Experts of a small language model.
Size: 10 layers, width 160, 15.8M parameters.
Experts: 128 experts in each of 9 layers, 32 GELU neurons an expert, 6 picks a token.
Training: a variant of Adam for the experts, 315M tokens, 9607 steps.
Below are experts of layer 5 (counted from 0) of a mixture-of-experts language model. Rows are named router (the router's row for the expert), up (a neuron's input weights, with its number) and show model dimensions 0-159. Each number is 200 + 30 x the weight over its row's rms, rounded and kept within 0 to 999.
Before each expert's rows: a language model's description of what the expert responds to. This comes from a sample of Wikipedia text that the model never trained on.

# expert 0
It responds to: Table and coordinate numbers. Digits and cells inside wiki tables and coordinate strings, such as vote shares, stats columns, minutes in 45°07′38″N, and Preceded/Succeeded.
router,196,172,200,203,200,134,205,145,222,205,201,173,167,198,216,183,199,182,208,229,247,252,196,270,239,220,208,167,181,178,256,206,154,188,217,188,255,285,219,171,201,146,201,181,231,208,228,166,184,177,220,167,191,153,230,190,166,113,216,230,219,243,195,171,194,221,182,201,221,164,184,216,202,218,190,229,165,224,221,208,211,188,220,165,172,218,199,175,185,244,195,222,175,237,233,215,228,206,186,229,197,170,189,202,178,144,222,172,178,185,214,211,209,204,218,222,199,122,204,217,208,202,163,223,272,199,214,200,164,174,243,154,225,250,157,194,187,193,189,182,267,180,214,159,173,198,160,163,179,215,250,241,188,165,230,228,212,232,131,194
up2,189,209,255,167,233,201,215,164,204,226,147,252,188,222,225,178,186,205,212,221,155,283,217,226,200,210,195,182,228,204,217,216,203,211,242,201,209,197,184,182,267,164,203,221,201,192,202,154,238,222,184,171,181,231,180,198,148,240,170,202,155,197,182,188,254,109,170,182,242,227,204,222,202,192,230,158,219,203,176,168,131,189,208,165,152,185,196,256,201,213,164,227,189,230,224,228,203,169,170,142,219,219,202,173,168,187,221,179,173,251,171,178,232,191,188,207,159,221,173,220,251,228,170,186,180,208,211,217,205,138,207,157,167,136,142,191,155,204,209,189,203,257,212,199,205,246,180,183,201,161,239,239,234,197,215,200,169,249,224,181

# expert 9
It responds to: Opening parentheses and quotes. Opening parentheses and quote marks fused with the next letter or digit, as in (m, (19, "R, mostly in tables, casts and parenthetical asides.
router,238,167,214,181,192,157,233,181,182,207,224,214,150,168,224,181,178,211,183,201,200,238,154,184,225,164,208,189,249,188,199,255,189,234,160,224,262,259,203,179,186,186,173,190,98,203,191,214,176,167,248,208,225,151,197,215,223,149,251,243,190,232,183,239,193,174,162,222,208,190,220,190,188,226,194,217,195,194,216,222,233,170,218,242,210,208,223,188,201,218,198,210,174,225,168,196,216,211,142,226,228,155,231,204,171,199,245,193,192,238,205,179,223,169,240,197,232,128,191,147,187,177,141,188,197,192,244,247,194,169,206,185,195,181,189,182,177,224,181,223,237,210,199,204,183,205,155,162,133,183,238,241,170,178,226,282,252,205,149,212
up0,217,176,186,184,199,200,211,163,186,213,102,242,226,194,223,202,241,201,180,148,164,239,186,224,189,180,232,161,200,209,223,213,160,200,205,183,212,229,167,194,209,217,214,241,232,172,221,233,147,204,142,222,155,167,201,137,199,187,220,241,169,186,235,201,201,144,179,157,226,117,231,215,195,190,192,179,181,169,213,193,168,187,267,216,172,227,228,224,182,214,203,222,168,135,177,194,236,178,186,219,274,259,168,179,230,196,210,160,201,214,242,193,245,196,176,233,219,191,140,197,191,197,185,171,176,224,238,183,188,174,252,142,215,224,197,227,233,200,202,215,187,177,181,191,153,178,198,214,137,196,191,147,173,220,204,248,249,188,192,209

# expert 21
It responds to: Commas after items. Commas ending list items, numbers and place names, such as 27, or 5, inside digit groups, Kyiv, or Maine,, common in tables and infoboxes.
router,206,155,231,177,177,202,214,176,218,205,197,224,151,191,236,259,183,226,160,240,240,244,147,199,244,154,208,234,210,164,207,203,133,231,181,208,254,243,202,195,219,134,213,163,202,208,211,216,198,199,201,163,217,154,234,239,199,157,238,229,172,238,190,231,184,173,174,210,272,161,200,161,155,198,211,196,136,203,242,225,262,163,230,216,168,187,204,203,238,239,169,204,232,190,205,218,215,225,154,230,229,150,207,242,174,169,183,228,179,189,136,197,222,175,191,209,191,180,198,185,169,203,180,151,234,171,233,215,161,170,205,172,235,159,199,175,217,209,157,172,232,182,186,185,163,160,223,180,199,196,249,230,168,200,233,234,214,239,176,231
up2,210,237,240,229,232,180,199,186,214,205,236,227,192,207,195,203,201,176,196,203,205,178,160,187,216,159,236,196,208,174,206,192,186,206,171,227,191,244,236,201,212,154,199,191,204,190,166,176,200,178,203,178,202,157,240,260,191,195,245,159,253,215,243,151,252,238,181,178,147,195,219,224,219,222,229,280,155,199,223,204,220,146,220,166,219,241,218,160,164,200,164,164,157,175,187,182,200,204,184,219,205,157,195,169,195,177,201,183,100,195,222,164,214,194,230,200,200,140,172,219,162,213,178,170,174,190,207,232,204,223,190,180,221,192,226,174,243,154,122,234,263,175,197,135,199,266,216,216,165,210,248,254,227,178,228,176,227,224,198,214

# expert 63
It responds to: Prepositions and field colons. Mainly "of" after nouns like elevation or score, plus including, contains, with, and colons after infobox fields such as Revenue:, Length:, Language:.
router,209,170,216,198,212,195,203,182,251,200,196,224,171,207,183,202,192,224,167,199,255,259,177,245,219,148,196,219,199,168,200,212,177,196,179,264,221,224,235,185,260,166,198,163,221,178,193,246,206,189,236,172,170,168,234,266,172,135,213,241,177,247,229,213,182,171,162,195,226,135,188,184,192,169,148,221,171,190,254,200,236,174,223,201,168,164,203,192,267,242,168,210,164,187,213,234,247,184,163,197,244,137,168,190,215,175,203,183,170,176,191,205,217,163,215,199,203,176,187,165,212,194,146,169,225,188,242,218,229,166,229,179,214,217,188,204,191,192,146,193,279,137,199,186,212,199,216,182,200,225,236,237,196,203,237,208,243,242,191,258
up10,207,195,192,170,252,205,237,203,169,191,168,232,190,250,163,246,237,208,187,170,123,308,167,234,211,202,218,195,242,236,176,184,194,244,221,196,182,208,196,223,248,184,219,163,170,192,190,191,219,147,231,199,224,204,184,222,190,183,177,183,229,157,248,225,180,179,169,194,202,168,170,176,178,240,204,246,218,162,218,204,172,200,222,196,152,156,187,217,161,238,167,203,217,249,157,256,235,214,152,190,235,188,164,247,206,183,192,243,171,217,183,198,196,180,187,226,215,196,182,235,197,222,185,198,231,227,255,149,206,180,170,220,188,177,189,156,120,207,188,190,195,205,223,288,170,174,198,159,191,241,168,240,190,191,231,228,204,228,215,212